From a checkpoint of a small mixture-of-experts model trained on Wikipedia.
Training: a variant of SOAP for the experts, 336M tokens, 5131 steps.
Below are experts of layer 3 (counted from 0) of a mixture-of-experts language model. Rows are named router (the router's row for the expert), gate (a neuron's input weights, with its number), up (a neuron's input weights, with its number) and show model dimensions 288-383. Each number is 128 + 32 x the weight over its row's rms, rounded and kept within 0 to 255.
After each expert's rows: a language model's description of what the expert responds to. This comes from a sample of Wikipedia text that the model never trained on.

# expert 8
router [132 115 181 157  74 126 127  96 144 221 157 158 138 121 132  97  97 149  84 112 127 139  82 144 129 139 143 119 137 138 139  74  99 193  43  78 100 156  92 116  93  72  81 132 152  88 111 124 101 189 188 121  98 166  93  86 127 126 119  79 151  69 180 159  92 107  94 106 131 108 131  63 153 124 116  56  98 127 128 162 145 138 180 127  93 172 170 144  84 138 138 184 148  97 127 175]
gate1 [147  35  91 120  87 123 163  92 187 184 115 100 200 122 141 197 175 177 111 123  72 165  77 133 106 144 229 132 172  82 101  91 108 119 172 150 121 136 143 123 146 183 148 121 138 123 174 115 178 186 136 162  87  95 198 149 126 121  82  55 111  90 121 136 129  87 114 130 131 146 107 102 106  82  57 111 123 132 109 137 123 107 165 167  82 177 120 151 129 115 125 124 174  99 181 159]
up1 [120 102 124  88 122 189 114  80 180 150 109 113 150 118 127 125  93 151 111 120 119 129 100 115  95 117 151 126 137 156  97 189 154 149 180 102  93 140 144 120 189  59 137 100 152  99  77 196 115 172 140 128 126 181 116 146 202 176 175  82  90 164  97 163 131 155 128 103 174 168 178 100 136 170 156 202 104  86 118  87 184 139 123 169  98 100 103 149  91 133 101  85  96 126 127 132]
What it handles: Prefix-like word starts. Word-initial pieces such as pro, con, anti and ex, plus adjectives before nouns, mostly in music, film and album text, e.g. pro(gression), Pro(secution).

# expert 43
router [126 146 195 115  64 118 140 110 137 126 118 120 117 100 103 125 108 107 143 155 168 127 113 115 110  89 101 152 134 117 184  93  75 171  93 108  88 160 126 100 146 182  30 111 149 179 122  95 134 129 162  89 131 172 100 111 135 173 129 128 213  69 131 113 127 162 155 102 119 128 116  95 149  94 119 113 126 114 131 110 145  91  99  87 133 165 134 143 121 125 106 175 116 122 143 171]
gate1 [197  63  77 183 162 139 108 163 132 127 152 115 146  83 128 114 145  64 116 144 128 165 124  81  71 128  95 146  92 122 117 171 104 163 107 127 105  92 106 116 151  94 173 156 120 142  61 159 169 119 177 138 181 138 198 201 155 159 121 141 165 139 100 131  95 146 137 200 112  98 112 175 113 136  95 117 129 156 109 101 199 116 131  69 144 162 112 111 142  91 167 107 151 150 136 152]
up1 [ 91 115 172 124 210 151 139  80 134  95 185 129 126 147 115 128 159 115 103 143 115 113 130  89 142 114 145 108 136 102 139 158 170  90 189 156 128 160 144  81  69  99 188  91 140 148  81 114 128 143  99  86 150  99 193 129 110 115 157 159 136  90 135 136 129  55 166 137 159 148 119 138  80 148 132 136 149 122  88 107 144 176  91 151 160 144 120 137 174 149 148 150  68 135 142 122]
What it handles: Name-initial word pieces. Short consonant-vowel pieces starting proper names and foreign words, especially Pr as in Prada and Pradeep, plus gr, fr, el.

# expert 50
router [142  93 165 144 114 108 107 149 125 127 117 150 204 121  42 157 149 148 119 128 182 109 142 129 136 125 124 135  87 104 188 147 146 131 145 137 102 156 137 155 100 168 147 186 156 143 133 122 147 136 127 155 148  87  98  50 124  74 103  98 125 110 169 113 180  99  95  97 165 127 114 123 162  75 136 145 175 120 159 123 152  51 118 135 167 159 136 140 151  88 117  99 137  80 136 151]
gate1 [ 66 113 101 110 148 140 154  44 121  98 114 166 103 129 186 121 170 108 151  97  98 107 116 149 124  52 138  97 109 154 128 138 146  97 136 150 108 136 125 165 157  48  92 122 101 113 146 116 166  73 136 175 153  98 128 137  80 143 137 106 131 179  90  96 199  92 139  95 151 153 112 160 147 144 184 162 199 121 154 165 159 107 177 149 105  92  74 176  45 110 107  99 156  97 101 113]
up1 [ 89 148 143 142  87 154  85  90 226  95  62  97 124  83  77 139  55 116 150 150 159 144  92 133 132 139 168 152  93 143 150 114 152  91 121 162 101  98 156 153  92 137  55 179 138 111  55  83  99 133 159 144 143 115 101 125 127 117 167 124  48 120 126 134 133 102  48 142 114 163 146 136 128 112  81 118 158 164 131 151 128 136 128 138  27 184 142 129 149 137  87 136  86  75 152 107]
What it handles: Months and capital initials. Month names before years in dates, and single capital letters starting names or terms, e.g. H(ague), H1N1, K, October.

# expert 1
router [139 145 178  96 120 199 113 124 145 108 161 147 106 132  76 149 144 168 132 102 156 174 176 129 100 108 116 132 164 130 126 153 105 163 131 160 184 129 150 118  99 186 180 148 141  63 133  85 134 116 110 127 169 139 119 141 136 161 106 215  94 180  84 166  93 131 185 171 113 109 134 163 145 116  82 138  98 154 108  82 130 139  95 138 133 171 152 114 138 205 132 166  93 141 131 149]
gate2 [ 62 153 102 107 120 142 119 152 147  69 123 183 144 161 146 120 118 151 115 137  95 133 116 127 109 132 131 162  52 153 154 173  96 130 149  87 165  83 132  81 133 109 144 149 100 107 137  99 148 160 117  92 157 136 117 115  75 118 133 155 104 180 139 111 145 178 174 153 150 117 100 139 107 131 181 136 132 127  77  98 129 124 132  92 128 134  48 117 110 177 182 144  70 147 165 110]
up2 [120  88 177 120  87 188 140 104  99 152  96 111 106 116 138 132 132 164 193 137  91 167 156 102  91 148 100 133 142 165 128 110 159 113 122 131 108 124  73  91  95 140 143 127 103 116 175 188 121 127 161 142 186 168 164 151 100 143 107  87  82 166  66 149 206 135  88 133 109 139 164 118 131 133 186 139 139 124 109 135 134 167 110 140 110 107 146 111  71 197 123  87 132 111 141 119]
What it handles: Built-environment words, verb endings. Nouns and past-tense verbs in passages on buildings, stations, rail lines and geography, such as built, followed, station, construction.

# expert 58
router [131 140 192  95 129 141 148 109 148 102 155 162 117 151 134 182 120  75 140 142 147 133 167 107 106  95 131 134 127 183 136 110  71 179  74 227 169 159 153 115 106 178 105 110 122 110  59 114 126 153 133 152 160 162 109 144 126 178 131 219 114  91 118 178  74 135 197 171 126 135 164 148 115  86 110 136 126 143 101 106  89 176  99 138 169 123 202 112 130 166 135 121 120 125 139 197]
gate1 [120 115 109 201 106 125 125 150 151 153  92 138 161 118 101 109 102 121 169 120 171  80 150 111 145  88  72 133  68 128  97 123 120 110 119 124 127 131 116  91  68 158 122  93  91  83  96 117 130 113 110  80 127 108 105 143  72 209 120 192 152 173 128 152 144 109 136 102 138  96 191 119 138 127 151 124 103 153 130 116 112 118 109 120 108 228 236 116 108 120 115 134 119 119 140 149]
up1 [ 98 108 105 185 143  45 113 154 164 180 147 110 132  98  34 122  67 115 145 150 140 163 151 149  91 178 112  64  73 113 113 117 146 151 151  74 177 158 154  76 117 120 166 126 138 122 187 168 144 119 143  91 118 129 146 158 149  55 122 138 145 173  76 118 111 145 113  57  96 103 101 174 104 145 104 149 144  53 181 173 107 117 111 121 104 114  70  95 141 125 125 120 149 121 153  76]
What it handles: Place-name parts. Parts of English-language place and institution names, such as York after New, County, -ford, -ham in Nottingham, Montgomery, Sydney.

# expert 55
router [172 130  80 173 117 163  89 139  59 105 147  73 110 160 150  93 115  70 113 167  72 148 159 118 156 158 145 153 136 143 112 153 135  96 188 124 103 100 188 150  93 140 134 167 154 186 165  66 139 151 122 115 146 136 139 126 172 115 139 142 111 130 131  95 169  94 148  94 126  83 166 115  93 172 135 109 156 131 170 158  94  75 152 140 188 127 118 173 214  93  89 152 107 106 124 108]
gate1 [184 140 103 108 152 166  74 124 168 149 134  84 130 103 177 128 136 135 186 173 173 116 204 203 122 101 127 155 117 126 146 163 121  92 144 137 135 132 144 137 158 161 126 114 119  91 120 124 123 146 151 151 151 157 154 110 114 141 132 144 160 114  82  72 130 117 116 109 127 100 124 147 133 170  93 177  51 152  99 149 163 148 196 101  94 167  63 119 145 132 116  82 141  88 157  79]
up1 [151 144 150 154 113 129 104 139  76  90 138 136 145 142 121  91  70  92 106 144 125  98 147  73 133 127 139 123  72 170  82 177 142 100 134 111 114 120 141 106 124  72 102 112 140 126 157 109 101 143 120  84 120 146 137 164  97 172 109 158 120  94 180 102 144 128 176  90 134 138  94 118  64  76 175 121 104 134  93  95 123  94 128 199  81 146 201 139 104 141 133 161 117 149 143 133]
What it handles: Scientific and technical terms. Taxonomy, chemistry and technical terms such as species, genus, family, CAS Number, and LaTeX subscripts, also Rural in village district names.

# expert 11
router [107  85 155  84 100 143 126  76 165 114 177 137 105 111 175 118  93 113 152 152 113 136 175 139 158 154 144 121 172 104 113 158 136  90  91  90  99 159 140 126  85 149 157 185  74 127 122 167  88 137 196 106 118  75 150 108 177 117 170  84  99 107 144 100 106 127 147 162 138 179 119 104  77  92 128 114 159 105 117 140 128  41 191 156  95 121 101 127  91 145 115 115 106 158 130  91]
gate1 [129  86 117 140  90 134 114 142 194 149 156 122 175 106 143 141 115 124 102 113 190 157 108 126  82  75 109 124  82 144 119 113 142 142 148 118 144 147 152 127 105 166 108 122 151 143 165 154 206 177 149 121 175 150 183 175 151 128 141 165  86 114 110 108 123  76 103 185 152  97 154  90 143 120 121 126 159 127 166 120  82  66 160 158 120 139 170  69 124 176 129 109  90 107 118 175]
up1 [120 129 152 123 135 149  88 104 147 163 125 100 123 150 113 105 124 169 110 122 122 116  65 117 131 167 122 131 159 128 114 112 121 120 151  47 132 128 133 154 142 179 101 121  89 127 175  97  93 130 105 141 110 115 176 118 126 125 148 109 159 183 140 173 162 141 150 102  79 105  50 160 134  96 110 121 178 107  84 118 171  76 115  68 115 218 155 103 182 114 164 137 136 162 115  61]
What it handles: Commas and clause punctuation. Commas, semicolons and closing parentheses or quotes separating list items, names, places and dates, often followed by and, which, he.

# expert 6
router [149  97 102 142 123 179  94 128 131  73 143 194 105 195 125 130 107 162 148 161 115 129 150 133 107 139 106 128 124 171 122  82 178 155 138  85 162  92 108  46 175 137 152 138 102 177 138 151 150 113 160 127 153 115 104 146  80  70 130  80 167 137 201  59 129  97  95 125 160 130 124  66  74 173 116 141 186  95 127  74 159 103 168 172 205 143  79 102 162  87 128 152 189 122 130  90]
gate1 [167 102 104  53 134 115 148 107 119  90 229  77 173 186 151  91  88 148 122 137  89 130  86  92 182 139  71 145 170 115 115  94  88 155 103 178 128  57 142 130 152 144 103 150 130  82 137  64 164  91 122 115 152 111 181 140  95  96  89 166 102 107 115 116 123  96 128 112 141 147 143  68 132 113 102 137 158 159 143 164  75 114  91  53 153 143 190 129 124 164 113 130 124 178 158 144]
up1 [ 84 167 137  88 107  84 179  75 150 109 170 174  97 104 150  96 138  93 149 136 160 112 146 125 141  58 134  86 127 179 116 140 134 113 128 156 192 175  65 123 167 214 126 159 122 118 128 162 116 104 116  92 145 107 105 136 108 154 148 181  80 146 151 124  96 140 135 153 125 130 101 105 155 109 101 199  88 154 107  70 174 100  72 123  88 109 104  53 168 151  97  89 139 149 122 117]
What it handles: Negation and word starts. Word-initial pieces, especially the negative prefix dis, plus un, inter and the word not, as in disagreed, disclosed, not deep.

# expert 35
router [131 159 180  98 160 117 137  81 174 124  68 180 109 155  95 109  95 118 155 172  99 115  97  85 146 128 128 125 135 135 156  77 143 130 130 158  87 215 152 180 168 101 109 132  91 128  73 167 140 120 155 156 126 158  68 146 128 104 146 152 109 124  99  72 179 136 189 128 110 164 149 184 129 108 137 140 173 142 150 156 142 196 131  98 164 108 130 107 129 141  87 114 104 136 136 139]
gate1 [149 108  41  58  51 104  96 142  92 111 112 147  79 121  79 150 114 155 142 128 153 170 111  88 170 107  95 164  66  86 149 112 145 178  30 106 179  99 181 116 197 146 112 162  97 120 177 148 104  48 118 107 116 128 125 157 144 166 156 158 132 170 182 108  91 119 125 114 118 159 151 184 133 170 100 163  88 100  81 106 129  74 156 186 145 133  78 138 132 115 141 108 146 131 152 136]
up1 [149  98 122  72  45 149  97 156 161 127 131 120 108 108 183 155 136 148 141 148 166 164 115 114  89 118 140 113 137 149 133 163 138 111  84 110  94  98 135 126 128 182 161  86 131 192 144  73 128 142 128 146 162  94 152 133  89 150 159 148 133 106  70 219  94 105 140 102 106  83 140 112  84 112 102  86 106 160  88 141 100 228 122 119  94 138 110 102 146 164 125 145 154 105 132 167]
What it handles: Foreign name pieces. Word-initial syllables of foreign personal names in sports rosters and tennis draws, such as Al-, El, Ad, Cal, Mir.

# expert 54
router [114  83 109 167 118 147  92 138  99 164 148 117 118 211 127 107 102  70 102 141 100 143 152 162 101  91 145 138 131 171 165 139 130 159 204 143  87  72 149 114 113 176 110 169 150 193  98 102 130 111 191 103 125 111 141 139 171 104 126 107 101 144 101 192 155  79 129  99 162  82 142 149 116 123 140 114 187 108 130 163 126  60 106 158 129 145 145 161 133  56  93 134 120 101 129 112]
gate1 [179 152 140 184  98 138 166 104  81 154 117 139 133 143 107  88  71  97 131  76 106 119 129 183 161  91  88 133 101 104 111 129  75 100 185 150 154  55 113 173 102 147 119 195 143 160 115 115 112 151 116 147  97 108   5 122 147 120 128 182 105 123  94 107 137 101 134  71 136  99  66 161 106 156  91 102 139 120 182 139  76 144 198 143  95 128 128 168 173 134 122  93 149  95 123 128]
up1 [160 113 129 132 112  89 103 156 148 104 108 187 141 149 103 136 142 194 129  54 141 130 157 177 151 152 143 143 150 178  84 115  94 126 155 111 128  79  81 141 110 203  88 217 136 160 113  74 154 201 120 179 139 176  92 110 160 127 159 123 107 143 130 132 148 217 150 101  63 118 114 173 121 101 122  90 152  94 160 157 133 124  73 124 141 141 145 138 152 123 112  99  73 148 127  75]
What it handles: Mid-word pieces, species. Word pieces within scientific and technical words, such as re, pre, subscript markers, and encoding bytes in Temporal range lines and foreign scripts.

# expert 29
router [148 186  89  75  94 101 166 146  75 163 150 163 125 189 101 108 179 184 136  96 183 161 153 154  63 146 152 142 144  86 143 111 112 119 140  45 204 157 157 124 168 133 130 102 195 128 126 168 143 116 128 135 144 196 126 117 131 132 142  92 131 104  94 132 159  79 100 123 121 136 109 156 125 154 112  87 149 162 125 179  66  88  75 129 147 128 161  84 174 138 133 126 127 158 132 151]
gate1 [ 92 160 212  94 150 176 128 161  93  91 133 102 191  89 127 144 166 179 128 104  97  79 162 155 154  72 112 149 161 172  94 120 161 113 174 116 136 208 121 132 124  96 172  76 149 128 166 118 106 161 104 139 131 132 103 155 123 147 162 134  95 128 141 107 152 128 139 128  93 140  68 182 122 147 100 152 126 164 103 123 107 175 101  99 144 186 146 124 130 123 111 111 152 166 123 127]
up1 [130 159 154  95 101  75 162 137 102 145  95  71 188 153  72 128 190 103  83 167 140 177  94 143 145 127 138 155 160 127 158 183 127 180  94  82 118 181 104 133  99 168  66 107 132 120 114 112 143 133  70  95  81 145 119 117 143 153 153 131  74  72 144 154 194 136 167 153 175 108 156 142 140 121  98  65  82 125 194 129 137  89 126 190 128 169 116 171 156 165  61 144 142 109 138 108]
What it handles: Determiners and pronouns. Determiners and subject pronouns after prepositions or at sentence start, mostly the, plus his, this, their, he, and Dr.